python train.py --n_layer=13 --d_model=128 --n_experts=64 --experts_per_token=3 --d_expert=160 --d_shared_expert=0 --activation="tanh_gelu" --moe_layers=[1, 2, 3, 4, 5, 6, 7, 8, 9, 10, 11, 12] --router_score="sigmoid" --normalize_top_k=true --routed_scale=1.73 --balance_loss=0.00496 --balance_bias=false --router_logit_norm=2.0 --init_std_router=0.0174 --lr_router=0.00144 --n_head=2 --n_kv_head=2 --head_dim=64 --vocab_size=8192 --norm="layernorm" --norm_place="pre" --norm_eps=1e-05 --positions="learned" --qk_norm=true --attn_scale=0.125 --tie_embeddings=true --parallel_block=false --extras=["capped logits"] --init="normal" --init_std_qkv=0.0468 --init_std_o=0.0 --init_std_up=0.0468 --init_std_down=0.0 --optimizer="adam_atan2" --lr=0.00336 --beta1=0.9 --beta2=0.95 --weight_decay=0.1 --lr_head=0.0189 --grad_clip=1.0 --warmup_steps=223 --schedule="wsd" --decay_fraction=0.918 --decay_shape="linear" --final_lr_fraction=0.0 --batch_tokens=65536 --seq_len=1024 --doc_mask=false --train_tokens=409900000 --steps=6255 --dataset="wikipedia_en"
Below are experts of layer 8 (counted from 0) of a mixture-of-experts language model. Rows are named router (the router's row for the expert), down (a neuron's output weights, with its number) and show model dimensions 0-63. Each number is 128 + 32 x the weight over its row's rms, rounded and kept within 0 to 255. Numbers have three digits each.
Before each expert's rows: a language model's description of what the expert responds to. This comes from a sample of Wikipedia text that the model never trained on.

# expert 40
It responds to: Possessive pronouns, word fragments. Possessive and subject pronouns his, her, its, their, she, plus mid-word fragments like ac, tri, gu in rare words.
router:130125096122138077097160133128124171128179139123104161100137169098222095137079067073139072088087105147150135105164179133106119169131160127145147119118175130081092137133116107181203196070133119
down0:122130072127186117104125153102153103126191066127136167108120133122133117106190174176155167099126128138155181128131152133060174124111109168092064134126070153181114160157116139159113089176138166
down1:087135187079147122135145102097147122123109090103178108078165085169121169108071145096074186101154152140114158108107068098142098140151183118101095086165136093118127123115099154154089186141159158
down2:079093213110163099143104126127126110077166114119102141105168060133139193146081097087113133162178127144188116103148159116073124170132129128090131170092067118106165139127073186127101113137135110
down3:103083144089162125184056106123130102134162114198115191145186102125093129129065178075153142105152151168097124133196144152151113140107123135092161136068160145138093114134128141192156144109124120
down4:131174103108108144143182119125132134049112112165163142171202159109148130086140115126158151131109143123139074113139125081154066103127141138102070143177143118139126115107126214153114081120184130
down5:102168150069093151140109173183086114065134134160075086176108103124125116105106136122154161126141153124158160153165153102118100125135120160088048137089136097149198141134204169150139075124085110
down6:151115141130167069140108116103139117156110112156084142081102164088178155179178080139107151114104136130154107165149130118078118177074143189155128132108077206147103134114162118149128100125103112
down7:131174111093100095118141133152143158094074090059142122139089190191118092131136096124136150131139066151095149148211080097135119085127130157157126116135137116166086140109116176115111130149129108
down8:082081103149069107109132171077139125179125113115109101184070149091072147161166094082109127108093066108103204139102094153161153104215191100145156152160218126159121141123142122159164155151104133
down9:105137144071152124093085119173114100156105116096100123087113095119165180135140106090091211168106168131146161204144150062115120119103143157107136122088155134127133115140139120075183141105153121
down10:139067139173098131105086123099145158147094192111157185127080165092129128174122087130170113075115092147115150128135106161101127121122151155109139145173166082124117112126129133089134108152144119
down11:099192104146133169089124197101115121087091158070116130141095171127087116109166081135152156123153089155205144153171084138135128106085161180125119113177099101119125144137044115064121152123122096
down12:164157108150092094112189163070133091105145122119160125127156081120189036145127146165099089114139154129184151049134118121109175123136127117103133116109077091141104105127121119171151119094176095
down13:142131167151184124149174102142077145108139110105121155150127093151038140120121132102133099129077138092114063155087129142144173098136167180195139150141168149132106178088143086088104111069144116
down14:134124105118114150153144106132130050185110110109066142154117132166119081106167129181129206098106148108120178112131064192095129089123072102138181103122176175130143152130149144100135107122159141
down15:190096135153094092114124066040110159182113111105134144098102132119185089176107122152186143173110087122087114152132142096104159053106138119102108174112140153105136169181141118102166108139161125
down16:111125118134071143145140059194119150138044103121109125161142157135066116102096117163170118101081130093071186084139105139142098100139127204128102135125159145142143111043161091095124171099094125
down17:074124119077181115132119146137150085126114129088110093132137140105109100152195164070135140160102153124146164215125153142109144104120175133117094112126127134136153000103105150160169072140128145
down18:086094140139120118111151133159147163156091184138085171158146156134140132092152159072152136100164077145123150195127085142108102095174173099153112145128101133154058110121179094106133079066080090
down19:131113166131115124069154185111173093068132171126117157150175147123160137171090128149129118122118163152136050165090171092171114140168153140180114076076105144143172148195095135145189193109147122
down20:133143057121096110141135158101206090147129132146164168145107137136119106166042124123122106142143112100182132107102101103143069153172121091078100131116187114105146111156154085089116101144058135
down21:059091154074137148151169121124152110140143127115136143187115148116102172106130139048151145117112121145109151173119114110141114114092058114125115137178161107123129182189154142092128137113118164
down22:126120151186086101144111083112189158066151068146141076109104168135181163201166136168080116110078162091136084094067131178138097105102175097149114128089128115136139128102109111150136142124139121

# expert 7
It responds to: Chemistry suffixes, mid-sentence joins. Chemical word-pieces like ol, yl, ium, hydro, acid, plus commas and spaces after adjectives or participles in running prose.
router:180159085105150106115129193108114120171069165093082147115164119133122149193108116103137106132088143132100081110119139149097172145171240101088079108095156123117093129121115108153111136097131132
down0:146150099139180142128161098098146094133142123103114116079086141141192113133133146070133100108117063131105218111099164232108145149115133104147172133169141081146102117074141152127159148116081108
down1:098129198143137085174107100111079119121151122113167134145148138115137131151138117096101117162161148110140076125123112188105055107164098145113103131151188114111119096134147062102134121177143125
down2:101158107138117151199113118149100125123185083152084140182160164128155087103078149139098075131110130137054090142173101121105064141113136147087099134140081122133159129077136161148126125150169127
down3:141160078152156055186175110097108097145126116094115121146114156126174144174082102097161120156145149121138099096128070128125194094149113178116100133051166125108105114122117100165155150158144150
down4:164138134086117139121138131060118098149107125120096148173091195147168125123114137165162121087129105153095086090073172125177163151074157051171138136134146094076170062151107157183164110148145168
down5:175145123133145165068095147129125187167129150040082198126156147120101134086151098162170160085100092100119124092150119145057086156126141156101135178191101162132144093136094080124124180175117128
down6:203080134120159170153088122117159174113141119171123111112138122109192137118162124083163141165122145161058145138114169090161124126106114139146115166112076133145070105169161181126104127100166100
down7:138110107124094173124138094140156153103148112064141090100133130186133055165097088099091155106067081159124184085142030158191159076166113158155084090158136144107121115117153141154130106114131154
down8:157154132133121112127127077068140121052111124113118086140099173123056153164159098186122130116126130121105084119114075153154107100129121078108093200194114161110114202186099184167121134109184116
down9:145152113084167097107122166184074113047104079174135083147148072110087158128192124179128135155175126134131107105139092154109078159122086089154137124132153078137103155116108115132064162152186117
down10:095100093086156152131060162096139083113139105096136136112119162139125121119118133156192188062105154157097120122138062168142129107153132111125068180147149141133116088094139187165158169158175094
down11:106150184114147082090152070107106183112199103109150137123129071129103153146148118101075143096117128118155083134067102112145115140089153140132190112175137164081170118138147134138105145179077089
down12:122165149125119066102135078099113142191166095112129116104154140141139115144126151079171159083174121155122166137133134114105066135067124062114075132088120163136156097137058117151112177125124151
down13:133132159130125112123134149126153130079098138083144147136130128139185131099099148105137122132216128092161179227124121141191138085135110184114109142163108159113126132097170167169129151185161108
down14:116156137121139079143181074143128114127184073160119136144099094116125108152140126116149134164155121132142060203164084137163106060181154122182152130096114106163185155082103103108159133165116118
down15:120154118160129152160114163074131192180073158143120139064108078171059109148134102139134182163105162147103154136132106111113157089120135099139128132162143157206133103129203175128106107129140155
down16:122105130107128161111178119084112055115075191180103133153145127112135098195193140165112118113114085082131201123071078136175133132124065153090129163128138175118134060140139171123152099126143142
down17:133121184149131086136144112067148101129137108154148143037077143174170105180127128162154109165143093124145093139138093123064119108125153161133097159064132124158111152166130174163135103152139098
down18:154130210120095153126164108114106104126087110149116139152183092171075078171157150132048103184172128130142043156098170133120139094125120126115031139103141140113160141131134122132103156082105067
down19:086136222136173128170148093180134161093156082087096115091072178121155125186105164132146124125147123143143138118133119133118128118115163116131135066117131149101132112156092152159124109067113119
down20:090184190155119157136107107136113122105133153156127103112164186059101128127125173133132143116143140188160129143156083106130094152108153195066065152146142078100092088122161187121085091136087110
down21:140130131067121093190130158165103087099145128125179099171114186072091145162084104108114130051155120147115107123070126152132077113161127136140105118111160075123126207109110146070112202078176169
down22:112128167107166118135096165119176101149148142170103184123217185107087187141150115098117054123149078151117194134123143124073117121120138085083179154125143110106149163071105143118170119112146087

# expert 57
It responds to: Personal first names. Common given names starting a person's name, such as John, Michael, David, often after country codes or commas in lists.
router:116119103116130127088144144130111155098099184171108104147168135176181147147165156109178130137140067117111123115145128133151105142113130160182143047107111116093080162102105152159118139102121118
down0:128117136133151184168097087116125162182108132180131155152175148123153066129141156141106160208111146188094083107124155135134120064136152148160128106133091112129072125081150164166118150161099094
down1:072197158169159090135103117147114081111140134080059178148116137152097157176099158109125115100092148092099094127167123134176087196127103162145171124119155148071160161121127204199116140185160108
down2:091106111123134080170102082092135146094162183132163138166217148103058130132088122126160118102119082096153109100053095119131183123111187135021153168135136117102139154161069104135133146138132138
down3:098105154135124108146152122128119156172125156123135108155126153133094101177108140079205146127184072119188073132113089134121105120146149152167125136146106124156131157129108129038091138073205130
down4:082113156089169104110177137101127107186076110122083100157088169105148155125087161128085130180091130142173129094118100144092126084168118094102146135131118052107107067186176118140123141162124152
down5:119126115154131104090085104093103154065088129147078133169153107164096156125175134142172144124175081128096138145118099128121083128146138119109115129101139112129080101152164143152115072112115140
down6:119144125108131112144134145147151105140160094133128073136149068123132077042067180096115153179151085121161136137150136168105133161047154137122147120095079188157153104140144158119192094098116091
down7:123162115133074077164136092140156135096099115125153060136109143101140173099195075152140161142132167142152183116064140156122160125125136171089078108109142120135076083100157141085078154236139137
down8:130133191114120116155111146096131167064107092067132118106164098110134153133112204117142119099076202187175160124096105157136126052114135149101111144145107151152176115117138095172062121145168142
down9:125205127159107105097164173118160109164136119123175109125098163189112115118127129106180134075098100152220139090088085110068098137155101098105133152118142124180060086143131148125124105149106154
down10:122112094103130153088104123129107165142157145126132146181129115232132106120114159150209156085178077125137128167141059185111146112160110096100133107143149115120136115173131136155130161103142086
down11:112176120152123126121150084063160161113142124108150107094147142138154076165160118129174162100155065090093133152114131164108050110209125126121073122097089110163100136114130130103111144107131080
down12:145143181144126095180115094105119179042128101038107114093151109126169143122136144135094111154178134109153112114105095149135109147133138152063124171133135149113106130109132163166084161177080120
down13:123066156088118097184088030096103153104127106113102179156162121120157107134170186132094165142169124141116119147128144094088140065093089079060118087147097147129151106114165094076113179191136131
down14:103129066165100134117128071162170152160104081171110158127168109123062115104171149125130131148144118075158097156128130145117108152115215187157133165173149130084171126144119183183154102140139112
down15:136120104165115156113099178194126178143078111109133105128112158102069136152123137116218068075155102151161087130152140174067120105171106126103115167096136110134123072123128126085107126220132143
down16:115178151048131133131139117098107148071133162140069162151180167122110098111117162157105167132063088177093153115144119124094131117140126176148150124162170123075126160177179150156095110157110111
down17:164121150180225145107161132089114174105125145137101155102159183133116204096089090092166156158125156037114133102177126078096160160119109123124173090102141152107117138150189153134116106148149113
down18:122129168133123133043150153130111150096116083164154098098131131106168160113136172136176119123139054114099088158126148148123097179097092169158137152130136139134081104122163146119123084039189141
down19:120117090128137119141175159101212104118138094124165170152065132094109125093130105147110150157153099155128094108106090139145123097129198117124125091106118119061131156147120153153089145092104095
down20:110134037104123144101147125110139114120110135102125089144146117125167181132110070139232111171142057140112115172097129142113125082161167149194178106197114124132122097118123107140137160114073184
down21:150122090129134146079112147077175130141127112072153097184085120127214093171073181172135106066146108170131189131136129105156180119073086159143088131147118134094129141169160141184117151112134137
down22:147116092084105157145142103175126161138114111127127111096154115129068138163110077163222154127151133119094128155099155140194137130174131152125133110145145063133092122141146093072170152151113086

# expert 52
It responds to: Institutional category nouns. Common nouns naming places, groups or roles after the or a, such as district, County, club, station, staff, album.
router:119175120144109076134099100101145144065091128114149168052081171139068161133176154151171137118148100133146141158103070122138106171128121096129089150135131096173140134118100136135117122111100112
down0:118091099086149161149118146109088166125165173149176148085071135113160152081097092111209105206113117142087156140101102071100077139102099115150150090077130192111168087138118112083092121136130152
down1:115154174157130141139116097088161166148159132135141081151061150081102134137189124175113151192115101164103095146119098105103166105098169154111122152151152132139118103083083099144144098124099131
down2:122118103157141164169142106151111172136126175162180142057133114136088139157108103099119164127158106167104097114129149121097131092079166099137157132131144109146180095065101135109088148131108150
down3:090091155126159143123125106140101126147163090133152104159156082120119116176153161079097132065158171120155119134109103161163137092113089143161129147142125151122093172145112128132077111134178125
down4:126081067107111103127152117135103144109069187140047139230144102169128115137182120181168134173084088128132131122166106088170091126132138163126163113057085105143147134148174127086174122135085110
down5:154177153112174162161152053101119091165096116092134144109148129155153176105132156128107106155119130116167157097194100170127131127138192109117150126146171121085099135117078093174157152078105112
down6:176132093131119147127146139113189177074099083061108177144125118153018164145147179081196128146095164173117145171115120151147151175132160150183085116180115152119079149165116131170072176131156117
down7:160128154118097132115143128168153134128054118093170122132105184102120039128085112173123133111161169158137085108119113160156129182139152142156121108190153160122122110131147151160023108112130097
down8:124085115150140148188138182122075140100139148078100061117131150119105165127159127145184132170129125085131135120178086168113143181116137101182135117097113127123141144138132118132143100187085148
down9:131090083128109123112081137146163172152072177163097170124177122149157114124046115120082135113087081117117080114111115111192139161138186203181143107144075099068089166142189173205161133109119170
down10:157110151106140117106207115160129115110126113143137117126088133107119125064167101125103139152121125017141068113171166098098099103166131075155116103139157105155068158110093080101122104138150145
down11:129102146100163107116156133111162139107154142106101144126072178150143126093142156146157172144166113169220106116097093094162116136095127110124138089092155096134159096190129189067176081134085115
down12:143143103212122135111071163114080071150160103124106173177097095190140133086142125169133180156100127223147082092146075076113114130108139100090148117119112095145108142128117144121130146172118140
down13:153120077128136117158139184116106135135094121071096145116098096151120076141095114089167130151117122191081146107150091099172099127145112139184113147144135086141080192114117158152127151152118123
down14:178129099091125108078116088126205107172135131149127129088144135178097166131129133190164058136155134134192086097168102104134158112150118068100128111075162143159134094121121100107145102096135136
down15:183147080146021094144150194097138184121114146091146172144130137132119103167112153091148125144176121120151139127102119120130114121088111103135131151148183136122126113167088107184169146112093149
down16:147170145100148089078166092194110111117084146174058125102141094066130130088133079177101073196109095150094128066132116166122120169120116144120123096196150176184140093103064105120090106142158081
down17:115220190126181139098111195120121142114118189100106190106096098131069172151184150117128119119153075046171142073132067093097071192100052165159094139107141106120111134098109164141130119155114111
down18:161096125183150119120060127137100164153144078083098157138140101118173072158217088139106121143114112154168113154171193179121060130130172130112138132138147114133095089144123084098072104164092163
down19:123123129149183118136176135204154126132121147203147130100078082065125106117089156129093143182167135150091223186147131096144126156119106114139097056126119085149139138143086114079125164126079124
down20:160145057099116093115134138112170147130134088130064143153094171089161138124091149108222140107111106093092122175140123142128093141124158159148099125124149164112094108082112153109154099137071180
down21:075107087109149085153124124137115100186138168170124106171168118112161143185133142079068153087178144126106151113105120120079128069166126117117105155114149148112180135115113201168158082158161151
down22:136173115123172129104104131136099097118095128186067169102080121152143183116093193142119140152086146080143159131137110121175086105088136200163185122137105112126143177119165114137112067171116104

# expert 38
It responds to: Nationality and first names. Nationality adjectives and common given names such as British, Danish, Robert, Ernest, plus "the" and title words in lists and infoboxes.
router:172140095098161084110101110098165154095096161085091138090122154108158137166119152084212111152089068085093102122148127154103152161099157161103079133085171087116089166109098160170103179093120124
down0:153135143147165088079135149128142029116101037129125096162158110113093087122141118170152110090096150123082170149157109107122138159129091107178143137136133128113146149139103089137110106116118143
down1:090123085133139050170078170113053089137108093047149134132155123159139120110200102117123121121036175153145135116147120138121096138171187113147174173139161106141160130137193170140131110126177172
down2:073115125062171125180139121118134161131128129135107066129141137158086110151084108132189133141101099111126191110117136127114101211066153152144124083154165133099145087109136090200166105072116095
down3:188116105116058152127112146115133100173074112112092107134135158131148161142124162128062096116124215084057160149121067102130131112100104103124110147097106075091174116185146067097160131110130144
down4:156159099061152096104123098148122107142109104136176136086157132086087129164164115097133134104142119140117128100159103122149167095186118143173117087107103160138116209235139123104151153142153111
down5:153097078080146159148122139155081102111083091195118069146179094141145166071146177168093118106156102168170189139095100073156069169117119119114103142145139158101137153083179130134150149161119067
down6:170086072081160145138137164098153114103090155076134119158160119070118156154150137079096128082068129120080131110136134137116188092159115056102139140078113111151099185167132152132165149068155161
down7:184140099072172185081063134151098112135088091112141135147118126133139156130120093137144038095047140139133193163127114158110144070163099172103116171124149120131175115127165124078131136120170186
down8:169149154095165119117106165087119188117158138060089110123116148107131065178141134114159095137088142171067109185140120099140099096133154148099189138158168104111139136089113121113132147134102158
down9:190116135112103135141153091128100101131155113113096154136145182116120132152114157099195140110125168117121118131057119152081166127193082121131092140181087115089076181120089100161121090158131158
down10:150113094122099127086176097135149131107102123098117136119051090131114110142111061163128169194107116116120075105128128095157111133126105102087141149144132194118139129163098119149166134164135114
down11:154122149123088113128140121121074114135156147138126083096099152189112143163136097086137158115137129176162069188154100098137123108077057140154157151083133109059105159094147214137125125122162107
down12:128118121111164145133085184118133082176147132154086121110129164075113115142100143143158083095068102116074092110103144147127111131182105178120090143113152114175049123066108124143148184134180132
down13:150136187103179116185157097058145140139139127110073124178132164130098130168112085069088156133122131126126106124189155144150117149104143152096116127124114138055123092123110098123127088112155121
down14:106147085094115154155146140161099171102104146099103102111100079091101147152034148103075121170112151111115149108157149160015119082103153144142153101132113147095154216125111112153098080132065113
down15:185157138153138103161130142060118089131127156084121152149142128110117151147164137179079047122112140096162147094133095078061113123090082057155140118122084089116094159209137132117091135113126097
down16:140083120073168081144079143107109141162141110109104104169099154083080112163140171086199164091190035138101130105147110125148145153125092128138106184084165145114115148149091166135112166181131113
down17:091128083110150166146161123137140092119094151146139079093103103083114129157113136153145098123095089151118174179103171162135134144118155135118132104165145143130098120105136117099125217131106179
down18:089121135095205168141135085113135110087128154133117165113119139116126108124103074126113071135108146148142131122114072156141145201118097113130134095150137136146137172137153112098116119106091142
down19:172166205078143087141119131094121129173103118162105106126137105128106166083151134129147095076121167123073135122136118081144159150069149165156153102086127055147091085163069221136096149107090129
down20:105149173087066161161132116125076069110224086120097143083154121211112134150094171144168156181154141103077193052067136156091106126183123142121089167133088175096116123070138123130145125167125127
down21:177095107123131145077131126146110120102124104155107195096094148081092110067189131089151099134140077114115130129153099167115176174125130122189106150216164134168165180189212135092163064142128109
down22:169172130121116144099093163078093085215166133081164082132137159112120145184176085071142119100140130099140140113155118060124167131167167095136108121179150147092141175185106143034158136058135130

# expert 63
It responds to: Foreign-name letter pieces. Accented or non-English letter pieces within Spanish, Slavic and Nordic names, such as ñ, ø, š and ón, as in Peña and Edøy.
router:177126124097138151098197150181100172130137164144171163106130119120150116147090192062115102155115113098104160097136143151146088169144103159104123100127169110105152161228108147117156153097084080
down0:144156142149114152195139114168129104090119172154126143114088144109143208196181171094087118147099207162136103083102110121165071150095120094131126088145178101106143129140183116131104087088143086
down1:127118179197159061142118100100139068084101095191109140153179137118169128127101137090116178131141094106102119153160238102146175098105151118106083109123089134050152133081125146109121095122138127
down2:112109142134163129187092090132045102076137088139107137139125130174098139117170143031071132131079162097150086153142152141090147151136124108133094132125148150081155121133193106171099149102104106
down3:202103178131171139131139092112180111149073052130157153141106087159149061110106111147131104152108103072111085138127078085072115136130144122108091115109189133120097207163120134073092158157121152
down4:129152162094182115142101153142121172122133138100085121145081082107089123122194091100111164123171078123117164132126145072083172123153153098165110102146140123126127154119149156135171074138178118
down5:091142080164123104102139173164106130093100110150135055173181157139147080156116088112132102087174114161107104101138143169166183134120174108198128125102106123139058176122104156144109099168194149
down6:135135137189077123108082181107137093171154158177091101171180148154105103150114088134170161121117148128115158182093142126075132119145106053115077156055120200121079122128145131138173129133100131
down7:120125145139128123156121183105189107140140122131153166095136130108127094161109110172108079135113113160227101129076149110020111144123102167058190148094181140184135098196148155157145154149056087
down8:171117154116080136166100120036127165124139102163077173202140070139152065166145127123114105166100098113162060113087141147092149144191130133176112141096155132115110083091161138132110179099114133
down9:116142120190152110131137139101099173137180130130136101114059133165187139183123110101189106132106116138139150161159111186179085076140125145188136131131134079127081127159066080170116133128098170
down10:073144093132164122156123164091131081130145186170108108156174095138122117132135098113190150094131101135096173100178164076162185183116113114145171139132134095145129108148068133107169106104110198
down11:111106113111083160129118086100124125111131133146128140236135160171085133118167156066115180092149098114062171114133099104201138153114148140120156104164159133091185156151130080142111101135113149
down12:114137179110119071140088162171177144104101147103177175130117070074075148127116122134116126153102132088180098123120117044176166121108140159118159118152103102113133172097148115100097075088142139
down13:109151151140158128142142105128075129102141123168124104143114057148173147126172115156142157106227152166162073112143165117159143157134161150099122122114115161093164150161085132147125091178117118
down14:177147128159123093175097133115136182161132114108142193126093111098144129124108080180141178219136129116138095138137090094092120123152151129120128066106160085105110112131158057181143164149161114
down15:100087126075154125107111148116188165125116067122160135104143092132098087119130090146133122135096050184155135126093135151060102148101142052065096201103120135100128122177125173167110036176115119
down16:156154183143108139127129164092183084120126102110088116121148194132109115132123125193108168098141093110167150113095154085104114132052101156120122181126106137123149141144067147139094120165119053
down17:115070165106116128150126088118131163077140178147131143131123093166098155188081162101064175121151101136121115145140173134066088136101088120094161135097123165116104187132109118154134071168096182
down18:194137110093174116057128164146139109169073124102093112173053122106147106125123189153175063105100124083088141087096144124160147161162157125164092134155153121191102119138136101077108163132161198
down19:123157116169140149133140132099107102090129152152155096144078151093148159138182078085204092119073116114081092138138132118141084157135184101140194184141104145072114129084127129114133150127148150
down20:137137158148155121134114063120155112088095109161137127090091135173124135136108133123092119085115116134145138123045178119117084115129155173171103161127211106142079129107033123165121100116091079
down21:179125185123107099178192139150138086091150085116158113070073125144148171105091161178048125181152096127126049118158108071109096090094125151089108095154098149112138106135155123159134121144157121
down22:132103158169136166118092092094097133087129156168110128125094140145149195123192118073142108119127122152146172138171140106089124136138122085121088131093118056122142114073153153067150176153129095

# expert 35
It responds to: Past-tense main verbs. Main verbs, mostly past tense, after was, he or to in biographies and reviews: made, released, served, portrayed, won.
router:155101124073105133102121076127141154056109134133125120137124116124136105140089106105157125200075156124160121094150132154087183106119090125160188102133107120162070180191124162139088148113163135
down0:141183072141108217128161107185099100084108112136128116118105124127122114081144124100100218119094152164077154133144139147157167140164190155130104106130152112132158138086117143073125140170102117
down1:109092160126195158129044062132113197114147122178153160110102119040183145131157142090166144155156144141131062139102125154093155166137118141147088182095132070152108122096085150100049074161150161
down2:084071135167082092136113107072118145172134090130153168116129137104095127112205147167102178112120141160112132109120149123111184106083156065116155119130199128098061149125091180123141174114133118
down3:148162128060087028098219122130161125133153163102104119157117168055152136136092098134139115168111153130107120084074124136140097128143070151161187082159053137135101107151108144136092137094125122
down4:128153152120167172170144107139121113144113121140150104171106093083124140146114114098126095149125038086145142099072149127113071095131171159125172137115035122176121172090147129102141070103093173
down5:133139091134089140090109121066150156072108142126137096114184094177098136161122064141156086113157163120150132125154148144104144165175117171122103161059110113117115110142067164083133130120143227
down6:053136139110036112108070167125098172072075149190110159164195157108133079135093090144145141159090115142177112102137140120177119123079166166113158086098179128114183088145142152094139179121149107
down7:151131141079121153095177141117130191074127089148140128127111143160122115095088122151162182117128121104131115124119127097144191175154158079090091106141145089061175188141104094150078161101128066
down8:089183159200115119166136188130139094100084149132106171137116154093072223124169103108148171110082126120181134142151109134098161145128149141093127076094180096110115104123095177120100142165189120
down9:150133069109107137111094167151151131113096170189177091140138138129141113144154062141155104084124116179125174103112175106111097170110122096109109138152069130130111083105122161078170156151116096
down10:134137053085150185102038112119131152127068124108152148111151164179166122106122103180173119137137125172090187145145199143142120152124155148148100153130094114062112135129146097132130133124080169
down11:166149192133175134147150143170100107104136112155161135091123133178128120061191082111125150106085110080114134166099149135145132127127133148140178134040091133191109097058086126089137111143145123
down12:139151058085154066123132114139098128108168164145112135101131115117150148126101109060118151147141092164116168158103157112139125151146138124093173092118147160104141082096145108084062232116103080
down13:177158092145134192078139121131121126117126108157108184161135124150128140094085189131108080154131142112097141087118154118141088135182196085078066203104160119156152125126100107138131148142163175
down14:130120098136131139093156146112162102185147140148104121162184161140141181049067128163107118127048130063130115116135088164160137143122146181135126163087136168148096168155108117156155147085078156
down15:149158118146076126037139162143094070124114141119147171143087177102128153071158146081152126106123149122075119109081131107150121135072171195155113087174096149129196133128167143125047175120164130
down16:174119100123132157107174084069084143148100126163150140149084136117161137075113175113130100092109153119107106162162118180147137114064168178195111126075094086126166070073198124136090101170094115
down17:146145176135160145174150058138147119137200141115114103146114102139128132125116153110117153143116065143116127130133133187122098077090155107129131139190142109163078090092127124140162075075237090
down18:102167083063100150150130134135129112091144125128117158155141145064162161127141113098149167143193163123099133128126105131159183130096127179108113097195149140045092224181097111164086145133124113
down19:115119111184132078173114090086116136094094077085161111147142113149147175153159135124081117164111120149180049072136149139134170128089177129126120146130155140136082121081119166217146138158123229
down20:147113142110129106145133109173170150138106107060107096149094124169157077177126223138125110105109132159165116134148108156087095073142114103124115084064134138160147153100159126171100098155189121
down21:122135152108184163178087152114158098136117202132107129078140128158114139151130123073182090174188106202147156156151163167094177148103171157132134131062180112162121068112080155107092082140113118
down22:063154163114198152121112100139166121086149094138137131165179089115139160106124139111107214119065107175189110136078129066180180115104131199096120091148139102150107149119104191152116064087095119

# expert 28
It responds to: Articles and determiners. Articles and determiners starting noun phrases after prepositions or line starts, such as the, a, this, an, plus table pipes.
router:165127083102137143135116097084157124137127137136099106096119134129123154126131152140153103176139134079202118126093124165151176148101140180157162130130111137106166137124133146143135130073139062
down0:101113147097091150145146095091133108168137144100172115125102097143069161105179187137123118127179110150119071111134157094117171142099200119040096094176134119136142146150087111065133103127130124
down1:143162186150086064086129092204111114078095092125129093148160173127103146102130114152122099069108081132166112139126171165197150147096154120083115155164178135165038122076138127151092082089164149
down2:160129207127123170153102157128155135080089176131162128125118171164181150163178129147099072089119115123135127158089109123096110112123131137079159101159141106139058128148116107148174135155134113
down3:162115108100143138088140141088149110173109103117159209115113149124092133167176135089116115112144138099081127105140165175089089153138160097097088155148128128136133090126151114144102138101153087
down4:135156104097100097073141157175141107093113132116131113118116113125077159032154162206140080111128129136134169142169097166184137144091090163169123153133145117194084147153115105196113146089105095
down5:151111112157124091152084142142108169074120134141124125095163136170119109062123155134089057129120105191084139118142146102182122110107131082172167139138044141109175105117122123192125128136120091
down6:091096161131162079136115196114158151111167085134172081128143138128111177154169115108102174121129077152132165120145154088121097126091169095102147148108128114131143132073116157175083143239122125
down7:193142181156145163137114031106119166112095100109130152110106088160147092134118107118180092122075162087140139135131115135109064143115164130098072131073062144101131140153104151126105136104192133
down8:156168122123096142105123149130103152123101181068143067160116068138148148170095067179145110189145116175144092141061147141107144148153134102127177137122117168139130128143133100146088181116132164
down9:158132132131056137160193070083133171178171152123115119147055133090139159049118154181151114132144085100159122126141136098138153162119169128087089141179143141119149187117090142168135087118129096
down10:151116203130132152108156091088165136115092101168159090098129190167097120128163158072158151145186134093118106108117109092136158149166087087043158097127155150131087153099094133131122111133132127
down11:155130092145116104125133192122145105077120156058108089152138114107135132154141140115150096142126163181093156191136096119113118120101216141122163117138115187110110048131102141141071099129106172
down12:128164114161156087129165148113106125087122107092100148087091104168142097142081115138127156170171125085141053165056152096184156105110134127160086099102109129144113180112091133145153184146096119
down13:134100132190182128167188169108121086121082091123091176127107118150094137183132080117143122148122156022139129129148167145074159087101171094119152101097100161090143137125103132141193156119075140
down14:186133099143137164142082107084125143157120133130092153204079170158142115104068110212105152126067108093138147177114122142104126125111075147138058186129107121124083145133071058175134064071122128
down15:111078019089128135130124148154081132158143076146090152158125152163110120125140134132102080116105063131133147109193156141153079128185130120184109163123137161164070130076170133101092086147184112
down16:157120097197125098142121139098173189100100137157086116131123046126157158126139123124084074195137140180119090110142165162133117117142171116075152185121188143135144136098185137149119165141145121
down17:138131152087134108165164106128102163153160196141138105119153093143134193102143153150126126083117107127102115189117059094141139195142153124138097087106135136010097098134146121131158133118169077
down18:068141107117112107144097163126136169099117099065131076107123155107135110092178117147150125136157087133125138144105117147176110114144118081082124142119127121143060168176088178160142134164149090
down19:093125102074097146118144174182151113125129073134137122152117160072178141137176163108161095087085119128101092165141142135211087105138147152161125077169128098130098116121145100132108189069121158
down20:125131180110109039133108174149096151096153175113169107108158095110167187132080155170134143133160104159139222163098080162118132091104170129168155126146148110126128164149129092165070122088129155
down21:107180140165072135089159065140104094145081228087176086087142114123100107137159141137138118174166110119147120089120058120175111167154176160145147119126093155110120176153132135113145113159040089
down22:150104208149150136142107102158120144076128116054144167173147141112117103151132179080104124115136148064159092180124144133100139109103134138151112086130159148109103127108182173088093199151168137